{
  "routed_scale": 1.41,
  "balance_loss": 0.00228,
  "lr_router": 0.000957,
  "n_head": 12,
  "head_dim": 64,
  "vocab_size": 16384,
  "qk_norm": false,
  "parallel_block": false,
  "batch_tokens": 65536
}
Below are experts of layer 5 (counted from 0) of a mixture-of-experts language model. Rows are named router (the router's row for the expert), gate (a neuron's input weights, with its number), up (a neuron's input weights, with its number) and show model dimensions 576-639. Each number is 500 + 25 x the weight over its row's rms, rounded and kept within 0 to 999. Numbers have three digits each.
Before each expert's rows: "comes after" lists some tokens at least twice as common just before its tokens as in all text. This comes from a sample of Wikipedia text that the model never trained on. Tokens count by the router's weight.

# expert 5
comes after: " |", ")", " |  |", " the", " The", "°"
router:492506524459484494533537503458545515501576499531476496534481437512523527467476519489524462485470502524507487530502508500528491488487511507523485492533516485454524470500483478527531496510447477
gate0:487515494493489484490501506519463504506534536497523476482493454482484481509467494484500478506500509561503510464520508513518533518473517508491496527499491536499541484513490486498543508515507529
up0:459514477495467446498472521511486533482543537501502497454486484506484435513513518492516499494490498499550479487452487487514499482504475487526545474474513572495536504531484480477531474542524522
gate1:542531500533457511533466494475513524479490496488488511515488496495524507469469520526491557464493496528542503513537500521531526540519540500458527474500524520492501566535511499510501514514501501
up1:506523483521459544508500488494523525502484473510492520495479455470496500519506518499485552479505473546491498511500488518512503527515529505442493510496486493485513505494507478464484493534455468
gate2:476514490502450475495543524503540502499505504475477506531459515444489495516524465446478510552526484488502468500493508473506500480475497518449504527484460499505520527526471509495538546508492489
up2:520511524502496486492518459488540467519506480475459484520525477452509495536510503474456544568484486476511478497477518502525495462494501518501543535474471479519496477511529520497488513521483549
gate3:475524525515493527495509485501490462526532550489504508523535476483503493483481509447543490479459496512518475500497464488432486445467551524469465521494499484482504494544493536483476461521524524
up3:525493561470539518527536472470513505490510530532464522451540512510497473463499480467529499475482498522522525462469492537453481452512551522491457482530486505498519496553479518495437482530482497
gate4:536495531466515513475528501499499494458530488509519526530494502545477513517469539508493501501497489512497487505468521491510462484490498495450468535478523504490498501471545517523484528502518511
up4:540552505493484541521530500507497553498495516497534513538533492504473511529451504516479506494507503503518457502468486499528453512494478488457470522492543477548496533473539484495411519492499476
gate5:473512513492478509519520539549462480484500492483477517476499528525516484529474488507511535474507493541493509504466513487516474488471525511476500472481534505529449486522526478503494487484504511
up5:500543522481505497517504517558497497519487495509470488475519514500477469517510470544527516500519491504520490470517496507526500491491501561451486463490498501526507498495520491534458472504468477
gate6:507521499510507521558519552513465448498472500549500491480483448520484522487537505482514511460493484489497470540494513473503585460502481495537519493499491500481503485512480525529462486497507463
up6:514544506513515503535489532502493513534529519552508467456488500471520531503477513513485496470521510465482515507499462495528537453508463528509508513467523541478512484493457497492467446475486488
gate7:486491521513537486477469491453476513484525483529518487474511502490500502461488506503546470501494489536514526503497466497521545479470482506512498460501566519552486541513487469453437482528499499
up7:506464489512521471453460492482469525502509494557536480446454481514475547484507483455511497543518495498510477488537498504500454491510528477506493503527536488546481494493509474500454483517511501
gate8:539549502480486490545515524513510508479469482492537512525489465497494513495510492506502549509510455550509474471514478476507497527500501522493467499476503541540521476487481491512458517506467509
up8:494549504521527473527501526481488525477484491519523538492507492518523487503511523523480492532493482541539487485506503465509473525527498537457504447495538533529515500514519497489465495490490506
gate9:516539472494524509510491493480541467467536497511465481488486468510503518481530518507528445480513495511508505515534493535530491490473512491473504473542472509535520555504486468497554455477483493
up9:509543496493474544519503500423531477500478479531455515483464503483508524498481538496488493471508479514532480543512510496464447496472500516487510474506490511499522524431519490502541517537459485
gate10:479481477475523488522454489515442490494481490509497499506516505471483512513531505504486480501510483519501499492479506489517493479471484546473488455530442521507491475503513446489501485492485510
up10:497499509540531474525469489474491492518498478497475506482514490478470512506493512483503463509472521435505516521536504495489457516457532572495499535517517466510503503525519497488497544479489512
gate11:494477511538481509509444488501540498466523484520514465546418497472503491496465482511540490456491528494451540497458506513483461534480514462566518478545541480494505438505491493502509496538482469
up11:465498514536528558477476510464477522504506547516502467540466505508482523544462495505530483480524530494454474466507490510495491482492487467538475489479511469534519473501506533518515494477466513
gate12:532474464479483469507469467466479486527490550542517498511485504497492506536514560544545482475485496525529493474496473514520489463497550509534491472499523486523516469510462501494554477459469460
up12:531492484512462483501483452487476513538476543518516545491507508518495493534489544503517511501509479546503488451497486505541497472457509499506496458522499486496488474547474454529523530505457461

# expert 4
comes after: "\n", "0", "3", "4", "6", "5"
router:530523487540482515531503465481501527497480502491455533483498525488521527521522535460488496493503537516486522479505470496481514515511547507502474509454439517519486505511473508490474512492497519
gate0:539496537500484504537477456510487487478453515471496538495544527501478531514524521536479501462544492462471534496481502488469464503516470509478513472472436514506521484529469498492516481514509478
up0:523468521466493516488481482491488494468450467489532518490529512507482495548493532486497515480552541466488494508465489523500478524509494493520494446532468527520515483530469493453498494484485497
gate1:461551489480486521547536504511491527529509505487546520479538530540482459454530475498505482534501517473487517483507484547479496481517492467548508525516477490466489488464468504446499495465460504
up1:490495502469489511533530495538506532486493510496511524504507511541454494475512497495507466478473526443489505467478461493486510467511518485528503498523470499460510462514501480497512522477458511
gate2:533569493486536543474532516522522477450498503478466505512511531528493520484518533508451506465519482513437490515443492475500459493529467487539487470493483485510528565449501491514492478493473552
up2:529502474504550518463526479542513515487467508481508492510489502517484541502467509503458571444498493532485472496447479481515453485480494515531461520505481485478517503476498471528506502506490560
gate3:509498479514458503549522490468522520466475492505471529505498453488444531472496512528470489505477530487517499472523506540524483455499496498475504510536541472496513502533505528498498462515472533
up3:496464523516521483514511515498527498501495521502498490458523483480466513529501495536491522496502567468496508469525497510510476505465518523506504488537455482482522517524470433532537464487513511
gate4:520515487462490509452469489456535497522488517503533493499527477512524448504498509513512487523502458481543520494467473526482489485491517471538491533541487474498470478559520552517499474484520532
up4:546502494454474520504469435494507507505485493546489543508518490524535485512565497513564482481483499477510522501529487483524488504469507494501480505506517479478465471548500526499496458519569534
gate5:490480538538457550485499494516512528499498498490519533503537547521514460485488560497516480485465498480502440507520516510518498516529510484519486517449501478537478518474465477488504529481464511
up5:489459526533524498507525529530559500498513503499505479509516543506493466484517533496509471512483484484483502508494478485527530501517547528525517488466500473508490479463488496503490509480493477
gate6:506484447529503460530526469493470520504510518522495513510467529501451451462491513511506531511476467493506519482511481484483526504492526472523497489499501520461504490513529476479517497525514509
up6:490482486518495487488497486512491520505528508529565500512504522516485465515503449526477513524513489498492447484524472483465492510491473513509506521518509462454494534573496472479509480512464489
gate7:539506462495499493492528487478493513493516489512516511465463529532549561484524532498477533488543487493452523471455507521530465507515533515492543509504464492526453444532465509480544518503477478
up7:499490458527529485486503524463486504521523521520529527471478517526536521467489512488484473515477478490510522523528475485521525478464530508507499487532530514503463497529480521502561535476528493
gate8:508506508511523469460468471479503475463519476534484482535495475536514517519540532532501490483500462473561465514500526483493458462483536495564467473498482498483490523514554507505483508465503501
up8:520516489470491498483447504454514500431532495533485518505509533528478513509518536508496533479424515444528490549478560495488530484499508478543502470487496481469480510510531483501523503484489477
gate9:526460496521467482516486502442509506539466526525530460465503470495475563469508493514488524507518466468500532516491516524532499463520521470489494520505464494540493473494513521469510539456474473
up9:528478500502446475521530489481502489547509525523546517502544481492477514469486486528448498465463505498509500503467495518556470538474488480498499531519451492530532459476470515470519524462523509
gate10:476485465483507493481505488521509515510452521488486457552484507472473532472533523529433499507469529464471514505439502523484516509486505528502542565507532498477521508479495499514492463477477464
up10:501487454500464505493506526484525498500475497489517475520459500493469525426530511442449481515490493461519511482467499545539506454513509499483537554530501462484505477532447487481476436488536494
gate11:460484501462493493524535457499551449495480513481530516551486520498507534498519524509453537468486467523515519481578496509462507448454503465542469486496497494474493494519501479506480514489488525
up11:454513473523477502492484462501536507573497500522558502525471510471517540518491514513435517454504448508513477523575474508525483462473507507476452523501495480493510492505477481484514477517522510
gate12:507474506480495531489503489470434478481481496496479485492528533472504527479490506523465494498494479495467533510459493506464498535518510492488487495463490460518515452510477449505471495473473506
up12:505506489461482546505529464481453518503461523476504516485488486467498491481486491503449500519489478493474513527470490484473497500473531478509517498472503464523492440503485463496476522468485481

# expert 3
comes after: " | ", "; ", ") | ", " ", ": ", " |  | "
router:512516527540473527486512518542453485507520505516527478518472460518513477499472485513535521505500484512526520510470484519495528466530513473500517461518461471474478513522480479470479483489509513
gate0:499542539521475501484489509514503511484510540502516514543521473477468463505521517508542524517525478533469464505500528499487498513478527553519509530477513472463522524500497521510483514484484517
up0:510535549491478549471511511486526519498507528518551498523540477522484492501485483550533520524509511571473528484465509480469479509497525525504452522507515449501520545491517464488485513480506485
gate1:525512496485493526485505476451509498471477490551483469491481472493558499529443529498547464458498481481483494515488473526523510533521463533504481490533488522509501533518537471493491495486526505
up1:506544512489506563495557492533502522487459478530489511505508498502530483528495517503566504449491528502474532550493488514493504530524498463462512474523471540479520506572505481539522469442516486
gate2:550511481473525527507471518509495514477492502466463452503507524520574461522491503491500497512493534461493475481503479494482490497487535501522512489584495538535504494506490491505499513500475455
up2:512484498451492504447503489507512524504488520507454461484540505509498486566519500504487484518525494490496484485538517483483471515511507505542514483575497535527481501533515476469504504460521468
gate3:481503454525469525502478489545539502478549477541500511465491510505489548455479507501523520523482511518514476516523501510458481466496524502529522501481505460522518491528517504538512441499470440
up3:475509496532473551496498519537528501493541496494481509511459502476482558485513485481541549515500508496519457501477501512499483487486508517494505500497481452499496499563499530513466490469475468
gate4:477472497471523458461466558527526517501479513494511490474522493517475490501514517509522509454488524482527514485466489487459474529504482470535505500469516517522498478476488476523499529450520516
up4:516478481503495488485497486500510523489516479499559554514504468466490503585488491549542535468487477466450492513465485508479474528493480480516469518477464562492461476522517493513469504477481481
gate5:522489474505494483509488484470549495511529505540495563477456509507474489483456496485507472507501502512466500507533559501519493456486490475500506517497544508521499492540514517490515504523497511
up5:484477460486505464495521508534516533502561517479504603504471491484494474486476484513520473514521468482507497500473565484524450501502526511517517505446524496520513469531496529456478480515469475
gate6:512508531489531536518495513518511515504526506525532477501523550518463495445488531517507503459543512515550491478518497547481440507512486504501492479458479516513533495500487452498530542470473471
up6:509517540501534478521471510516496494479500544510543494497504559531486529482471509530504461497498520513507478497511477491450480427485489501497502499497497478513499470526470470532498545447492513
gate7:489485517524505527539499536463496522493538527529442563486494466514512503482487492501517493514439475508477504525459496526493494445532488476488491512513451491491517466520509501471488479480496495
up7:499500468522471513490453497513504521499498527517484494499496467482499471522500500531468513514471489485492476521472516481512493500488475505504475505461462455483471478518502475499481496535464527
gate8:500513489535485513493464508478466527515527543520474548520496510548547523492489503531490537449510484462537490510506515476502530559462478493492472452470491467547485551484493490477520473519448508
up8:522438471526469471516436509506454546543500518491480500507469484512524530464454510503515542471499515479498458478514551445492487578510491505506496483466461500524519531511463489499542488486470508
gate9:512493533506516520490507495524515533536512540482533463508490530503458483470476472475514524493495497494488506533495484529488506460533479553522502462492498514515474512516518532489514530518502496
up9:525463548487486479492535481523519497549508528500491494509507540491478501490489480503506580543491498515467527556489491508478549510514489564520525494498495490549458536517483531500479547498474466
gate10:502528472498481550521492490483497483484494514513509531476496508497478486471535533498486515491488458458507511529471501477493473511470493517537499507525474524492531483489498515458546492504526480
up10:539466476463496475520506465471463485483506537488535537479529515498480506478510510522549527499511474512504509465479486482531467526539531525550514518529479513513509502513500491430533463527500464
gate11:486449436481507520458509476521558506494485533507489492463482523535492456506470537499467448499499524456506495492532490544466438473471534506491476479501544475503519483486538488474511564521504494
up11:515490461502537495467521506483548491518494501533489489483490491511488507464502538539505459460509454448464504520524483519518507529511541487521493503518528487497474516453565518454454529488485487
gate12:542515544503440511499515542447532515526543476507481547541506536475538499559485487529566519527512500514511519483496473526496532503530523493491475541550474512525503529446471493506502472463543503
up12:556492530501506514469547546490512497513529512520519521465486508523501496508472493507542498479511512485490535473469437523535493530525537508480471482483454479526517540496511496538484466506487531

# expert 14
comes after: ".", ",", "–", "′", "5", "6"
router:503527501480524499476494509507475514539519522485506428459464502474481483497493506508507434471512503532481467442517499515511495477521478493489526524469505558483544476493495454503477520481522508
gate0:468462495514451475479478521503469529466501496501520509497522510508470469492496470532473511470574476500507498499475531498525495447495479503498526519508487515505535487534534497506521506494483549
up0:494444497532485483494496518499437493484498512480517482478532494571508497472506453520486490501552517521510511454513495473499482454486447518463480481525460493525515475514462463509515504498526480
gate1:517470455532477515525492535517497483557469463483465481453509508499446482503504451505534481497487540469539521508450492480500486477499451553508484503442499509497505487478476467466525466497464501
up1:514496489525462546510510497515436515504469478495502515460484495469457489527502473531533502550497525484515527511489562487484520476481490512493532519499512499497507501519476462505497497463485492
gate2:489520458470493495474461527492506468496486519458533490530500502536444480541478526499478490472475497485497516470479522509508529479562442532506499559495491462540466510523480523459462510499550469
up2:497519464476495533506440556500505467474529529519509498498515501517480524500506472471504518462471484458494534494471517468481497467542453492468498525495496456509482472497478518496463487489454534
gate3:487473501459525477527489503464469476447455507483499503500525509464493481521477488486496447449475487500507476530488530518451459498491477515494454443516483577502488513478471508490489499523460475
up3:520516509481532464530468525488471489488453494483479494493514492486479488514457505489531495427494501517493499505506525469483477500491476493476471469511504510505467471497520532539479505554487509
gate4:469505493497526485508484530494497485528529497496459508538529504486473475480508535508528498495494502474482476490513532497512458520542499479477512506492546448504462537540497503495456493494531515
up4:453524491507529494531458550503503512514513482464481489506519474493460474510479538498557452523484518465489507496518543480504466500503509470518500537525550515490473559551503473506428483479504483
gate5:504532503504497482556514501482543445455486536463554553522512475479484509490479497505521466492503541509469488527506513505489522491514479424477538534497481484501484487486482507486521489484442536
up5:531548453485474488563535533542538499457489501485542519479558514451502499488513468482486443489522507543499473518540520509536572487514490460465492515526463498491501488491468504437531468521455498
gate6:479494487503515499489496537501470475536495525431514483469504511504482472496486469523530472505431486507493511496471536509464508510463452508492470478455534568479518514507516519506463520495484504
up6:512474513508520491480492522526479472536521482473522494493512519493512466535511484498496472486446508510514502465511551494477549476451489504503462454493515531472490493524510522515478485506522518
gate7:494479503535493503487526489499507555486465489489553466494508499495503543511521547501516525493484477474508506543515505522502472518498437465470493476507493539490539458487498500485511518472492480
up7:534477518570457542454486520527501505504494531518514476530483477530467515498492539493495518479454468516515504549538490505534499495520465493490526480477493502503545454501506496479494510475511473
gate8:476561545505491482489484487544486464502463492471548468492515480536486512485514522449501460524451512470484468521522505473479520505549518534503532513490469526527511483505510498511472505462453510
up8:507554506526512514523498513461505457469495486476514486518501490444511499495499518475534469516487515473487456523502446510508478538512464513502506483491508499526519465511489536508510461530491523
gate9:488521495507518518498509506513533494518476480491503498487479524510501488481460490495519454469486514530509487508450529485475481524491491519519482521502532508493532548451481499547535501463455506
up9:521512501474470519502515483501486531505492481545505466492520497492526515491511520523503452474470526564529499480512510484480485508458504504487484497476513537511527518499497509507526453443487524
gate10:508481505512521503539530506484469535497486505489482482506499492488482492513480504517500465445469528513511508519518530498454528541512479485475507544516493513528477487518451534504440498519454528
up10:489504507520528504552470507490486525514486474500499498478537492493478508515483491507495498449511522495541479510497542510482522546503501512488519532504521474487485528495465523512504503493451493
gate11:502515483488520488478521552475524470552508513516481466493489541497470495541450476512531469498498554504515497456492498487507494537526468513456512526516478541496466509515478492512490530513518530
up11:495500499486510476447495523510509483522507472489514489469486534479518462501482482498531482513525512514489503473516463483474501491519478532478558485519506529500461524509496519547514534502514511
gate12:492522464535493515547476520511522501444482536518493465517480544496548507505489541484484517517471485465482524498515490469488503512489472459464484489532509518500498511464517502520498493463509491
up12:515470465528519514537522487501495485474479549500454466530486499494534509510475476431544531485489503497463524522526519493493501494530434457471457499532473557540534527501490476519497500497481498

# expert 15
comes after: "| ", " (", ", ", " in ", " D", " "
router:487417488507470461504498523511490502457487473515541481508520493463497484514537447517516524533483524514522504530529527439463512484498492486549535524549509502510476486460485490507513509497540456
gate0:485494516473539490503505486510473460524529497525495497486504548511533526531492511506511505529481495510481504525543513467471468482456493509516487520522496500508531474507569529528538482497504492
up0:519509486462516486482521499526503493510529441520508484456553536551553475495461498510492512492482484523472533519520507466491470511470505496537484510524501508484550466496527540507535470476486479
gate1:485525516480493535533563541507474483492523522476537478550513485542492495509460507526458492529523494513476458510476479496503442494484524518544548503513479539504450477472473507506483505476483480
up1:517510547501493524513499512457477479514522510504516553528522483519479499522517451530490513480502528500454500510485491496460498506482500460478513496511496542508507476509482474519528509516522501
gate2:516470492522459527485508501456482506495519495552469494519496510511464492490546509539480486522526497495485474526515464523479484471450478472498510532530519506537555480464471517486443488514472479
up2:531446487529472516492509518430509470497504536499480466518507504514512479494530490493506477498493505510487529539514501479465504445515504510538510540524512483547510471513446471471493516507510455
gate3:477498476489503492497515501500549492487485477523497501534518493501470511505485495465452456515533484492456518512503502489500545473535487505533507529526528487464498541535489491475506514538481535
up3:497494468498501460472497485514522523521486520520496503486509485519475522457497493463474492480510500497479482520505487510530501458491483520559518515529510556489527549497456497511486542510481557
gate4:456506523491521488495515513506462509520480551498488494473464503513554533476484500487466492472469547488495500457514483505457461491504523536442535511542521495537476482496510480484505474471550483
up4:441485521498501515494513493529530485509503544512485469514502501521526486508496486469529519514460557499488480496481516467490461528475494505496538506493477476524546542504514482541513534466516517
gate5:523488478543504482482490474537525474506490520487535537507559495504477503491517538514523506502525495450497494521478530457496495456523507568504489507521559469506467485477544485523492459488461528
up5:490490508537549549518539465524532457536507498474519542497526515482510471501496534516500477452494468485486515480471527478502465483502520554529511480517531508479460503493521492518483536495511480
gate6:547494490491512497465452454514494534544480511487481507529523476536526537516539555559464478515513495525503519528500464479509512459504475508479512472507483511529496539483506493467502544510521492
up6:513487500480467481540477496519470492522488500468472552457519451525561499501486554527463510477521519510484532500516493516534488467511520498487507470485509489527497548502522550478501534540470475
gate7:456529527510521499511478522479518536488471492497518505483512534490472458563517458471513472543500488552470447515507464483500451518483467511443492495497479520495500497549504537491534481530503514
up7:491477456527509507487531516517512497487468536508513489495490464520501497541502467534528461474496501578464496498524511505504443513514484535491512483461530507515522506523503510547540485516552470
gate8:514469465519478506471475502526509516495479518575509502514476506511527520520476447483449485556497461518498530491501515494489496543524534491492473483459530553482505521530504481487521493487522489
up8:521499462539454501470479528494521523459464528532514500560498501484476515541475457505460504513497486526515529477477521514473507527494553450504447511468548549490504509488502492494531512494511443
gate9:479474479544471491537500486481520530535466528538520506522528468513474474491481514544540528513458515510497516467506546549463519513526467480506495491506484547475508494516493507515497455526513474
up9:512511528529479527521492475455528520504516501552505521515475523501474503513503524540508525481458562548493515514510516543495504539489527472487488502504455477525536501514505518505463499463514492
gate10:471511544505488440509513512457500502468526493514517515502536506455507521484530487525437470506504462506495511508526571492492509525508489507497466465514533506500485481518543447537485530462472535
up10:497483540532466444517532519456504490527533519548460542476497536480472515478484467531478480448480475509529487481502546487449492502537483478491484482484487512509466484518507490506468561473454522
gate11:485509518503526486500490470511461508527522513542458521522494504466527497519489492542480534534519489536511487526448462478501488554476511508540460551489492487529458546512499481469522503464501500
up11:469527527503512485543514472480461519528505502513486515467485477529504463510512482517461509536495466513470471525487473477490519511474499508498504502515518495500521505542493431448497536530491481
gate12:512541493469533506480473504489459515543522496488538476463493500507533483504538503510510500564550497474504496443516512458519501486492534506517501494495536524533502442529477495471475532479528489
up12:535500526498485494505513501505487504541549509520512489491544470452515486512492508524521468537533503454504508510523458496500502472515507507535511499470510485529535479518496470521475485489532490

# expert 1
comes after: "\n", "\n\n", "1", "2", "-", "| Party"
router:525538495479511507501478497481555482531486449488511476522519521496457484499471499484488530476485491478520489552560475477508524544467517508494503506454472494479503516537484496477531446510455489
gate0:511457561515505492474492515484504483468515486512530530490462535463507512439507494533476506492499464476506501492485494542518486491484483499489486512492515513552514485484485489517479509506467545
up0:468472532503520503470472505504521478513492468497534499476479563487473505460481535519499560455510508546497533483465511512466497496516466521502481485485525506512504509464495503543497508523510506
gate1:504517508499544528501497480512509463499468487513492519482507485474484491487492495532478502491503521540511552468517499537486501535526489480517524499473500533495487534492503492516497516523479500
up1:508517473503502529464500495478555508493507496525497529431472506463451490475462511517473488491516488514495526493511488500513509500528509499559515505495530486503530507471506473534510507491476525
gate2:502538507515526451488524526487518496492511534454547499504487513533502476494486507502540448505473527506490515487558499478494497508514504509489505474491476529510507555498474497544510471521513451
up2:506522480514519478488511541514511516479513501440553499467489498540528444519504509516526439498503532508466505498553494511512516481512528490466485458516500525516525528469478492506483454503530501
gate3:491461485493519536529514525488491473478493533478506507517502512472499472544497574482486537528456499510490461520495476513468482482478485544457473485431499508556500503499506468519538492456503479
up3:467481500497515512524483518548492497506528486493516496476502470476467525502501537480468542519499502491481468497533504527501469468474492522497463460461514487506521535450524479481497488519493481
gate4:517520524513504501516498475467506490538503512503480525533511469490470470519515491539489517514476489496562547552491483442487472507495481515490532464512545498526466487450500504485493495522516485
up4:488533484490526524522487527488501482539479499521568505497511515478464451486471499531538487479455495511473515513497512521467449523456516486518513479514501499516464497497482503498495483468491432
gate5:436497521506505537516484498528547520486533541522517497483485457492527507496502446467486479483492496501482506507484494500475510484500500517475469522503470516519528483482501480497483514476487506
up5:446506538505488522495485492510563450517505527524507474491486499463531491491524506503505518479512464488483473516493472491521485487508489490486470514475495496515507486515464495483507496525471515
gate6:494476516521496509483529486514499515492506482479524480506515520504490507483498529495521476499481525461456495520509511512517473481498526487498503500453525483499476449507545521506519481495472507
up6:537494528502490513495540491511477522527520473511539498452495552505471513477541508476542470532452504488470489469502482508521522503508489491522500477503504509463499494511540529508473503496521496
gate7:523465508545501516519499519507476516513532527491491441524498504505510525463500535513497448536488515512462491495510481459486466515505512468465533475463520503523530547486464524521492500517521468
up7:517461519525512476495460540525502510488484464508514471551533492523520491502497530529484439523494488482511482535508500441507525474487534471470512426462491478504504535516455506507510486506533502
gate8:487492496500462495509457470500501527511489492482481473494525514535520481486520506504455543521507525536467511475462469522521509501469501483472530485529517461470524460465497512483477509523492494
up8:490518481491470498529494532488496521491521463492507488490508534544488501483538518471453529510490537510470489476457459490514519511478533487483475542503506467448504473471494503494472498513512471
gate9:487479488455485499493489491537495525490513494525488502475483473510503494524496555471442485500493453483522492514487506492525519520504489516488484481507511526518526522517510518516519535479533529
up9:460517472452507492467514480520493505496527515486487471505507504524492500513478551514490488495526479499503490460464519497483525478510472503490518509525508511545516505505487475497489541505525534
gate10:495479535524492485532528526492498519466530498469526526454530490493502488539500502511522487519505511499487491497512527473535480526535461484472480505465455513505489454481503509489505452473452521
up10:515489501534527466520525520478522533475537537519494520510498485487488490509525509535512507523480511507482480479513492508495447568523494511513503490492487526498505476541555485478514458469445540
gate11:514499494477520481488507496508525473470521522480480515517477494497493572499490500448493451463478453519519535469493516463523505497506534512447517459484507507488468467527502507536525496472543489
up11:531481505470533485467543496497503518460502496489469467474504532481518517529504518437469499481469509523485540474476504486569496532496522501497543484501495497541515468472553512496511472476502476
gate12:508483514493456526471554503513454531505524466493518514518515526476496533486528513455504491458476471537478516483503525522481487470475489525480464488515494530514544496513497474482442487483515444
up12:476478478497452518457505496508508538496490463468515532512519489462502546517532510497521514451513454517479503502486495511486486493469534478482479471518512497498498490485508526476452519470499482

# expert 7
comes after: "1", "2", " ", "–", "'s", " in the"
router:470490508505511477510487501470503502523512483486500501461492501503524498496480515509513487513502493511457431537478517512494496479431497512505511483482476497482484461495540518521529500486497495
gate0:507494514531471505475452500525508500505537500486500468503531516485533521495525498520518486504497507487480504506493519468496520512503450509420499524485474502470500565484506496510504511468517485
up0:503487521529493517533486493511536480475490515507475480530514508510491531475472508554510515517521515499492482485488490464488480501547472468469514481461468467485492510555484502481540484490492504
gate1:508458491463541455521497490480485509497500535492508487469536530482476480506516478522491500479506483518498527494504472515549488515510472488431468490490514483486488506529445514520528517485534494
up1:514463528517513440503489497460491534511542523512501504485508482454484524534493479491456502477501477499486497487516467487521480493513487517497450486529491455476467519508459527517483505456530516
gate2:498512536521486510502526497495505542482495467524515492516485483456438496524477492499511471566494500498511444486529505506472517496503479467486444487505557512479502525455484507490531484511498466
up2:455489539508509509502521527515470501480527464507475543509518519479439505553475477490472484526510529475499492496529526492515509508521463482515505523477519532468534520472443477505513485519540463
gate3:525535485527478525454493505489518488508489509516495507563493532546499483517518532483501550506479483522466501474494484487509475440453469453535452496507528518459566480502541482468499489511490484
up3:507513492507538499463474536476486475502488482496510479507524521523479562512497501524524529509543484490490500514525482481495498457470482463490449469490517505484546440487527496471522486483475500
gate4:505481488491511548501494522488548478453521481483489501459528532510478523493490478491504545512535537455478459499538505532537513512516487507478508516502483461486492533553531485539491481456525506
up4:477503449487474487516482510494533470505495527489478500520525503500496529512480525506528519483493505500451485503503488509494481528492485430479502528496493489513483530510504469513493550470473509
gate5:494494491477483499524510483508459490528494511494519513512523508505499541492482510488469542485473490506507543489516555476514492494532519472541510460521495520540500504473516522520480486524475530
up5:525456529521518563442536514500467480560504524439491516489480498479515479467455504516473525457496486474487495495484476504496499505454500529524547445510494532524502493472548506479524484513476539
gate6:536483519510497506507523456539503499473465465512456513539476512508476496496466476469507542508512517517540508526528510505501528533504510504492523538472501508543486516542521512464480503523471511
up6:556487507522487538558516508532502512488509489537489502476460502458499482496508508502511533491461446489512501543484466449540516473506536484489498531466448511508484495474511491505468528506518512
gate7:490474445491498487449477486474518512496448481522480482515511441472484469485497505520520532532484507518515479470454458520484514538490498455499497489527515469503519508506476499499484513501570489
up7:476477476521494556473535525505503493480472466494491461516546499495423451506509505505531501485466529537515493480429490511525479513501511474504481490504528529534539462506484518503529502499539498
gate8:476462491492549508504519476520523554502498492474508458498452460501500432535466557537495477504538485458446529485505543498517518467475468445506454545459508482518486503514516518500502480483511498
up8:489440473458545512470514554527495540541520516461514500525469440496542483471511473507465469505526518467478500473498528470472505497500490450512492515494540528460493501487493483505469554491515482
gate9:520481474492500537517502457505484517512469558502457509466513458478535518440433553495494507518537528533533469478492499473451479503501519475518482504535526483467519504469522541536513517569532539
up9:474497452457530496499466493507485457548508537504506493539481486513552465452516472542516507469515474476507536518519504464475469510517490493501496516503511506490506525498459526515529508499507485
gate10:498484471528486482531497491516477510483521492530500528519544482465468493513555462539540514489449482473509483536493525520532519553453523464492541508474506556463505492509479543449494513522489497
up10:466452509547475508537470535522501502517543514502457496548495473487491479518493502481502514477513487480507496483501517489539551529479442472514503534520511491478503512546516503485479491535542494
gate11:521570519428511499513511528528468486493492518479488504488496491503530472543466475477514511497477508521457532513512518482497511502512527486472541516506484486400486516488527504513474449507479497
up11:496529538491533472493496556504531475521515525483512488529509489529506463506493495487444485497518505496477543527485497517487498471507480466474465519501461505481465505472508484517486512516487493
gate12:477507506501496531528534512481433504507491505512527482511534503513523510546509482474482476566540494498490498530451458471495459529501516506485505469534471463465472539515516544468505580499501469
up12:478498465494466538521509465515420514489526514517496507460510465464515506516487517486480501498495518479475474483452462450508474536515469486501476484482495458528485488466464552475545523499500435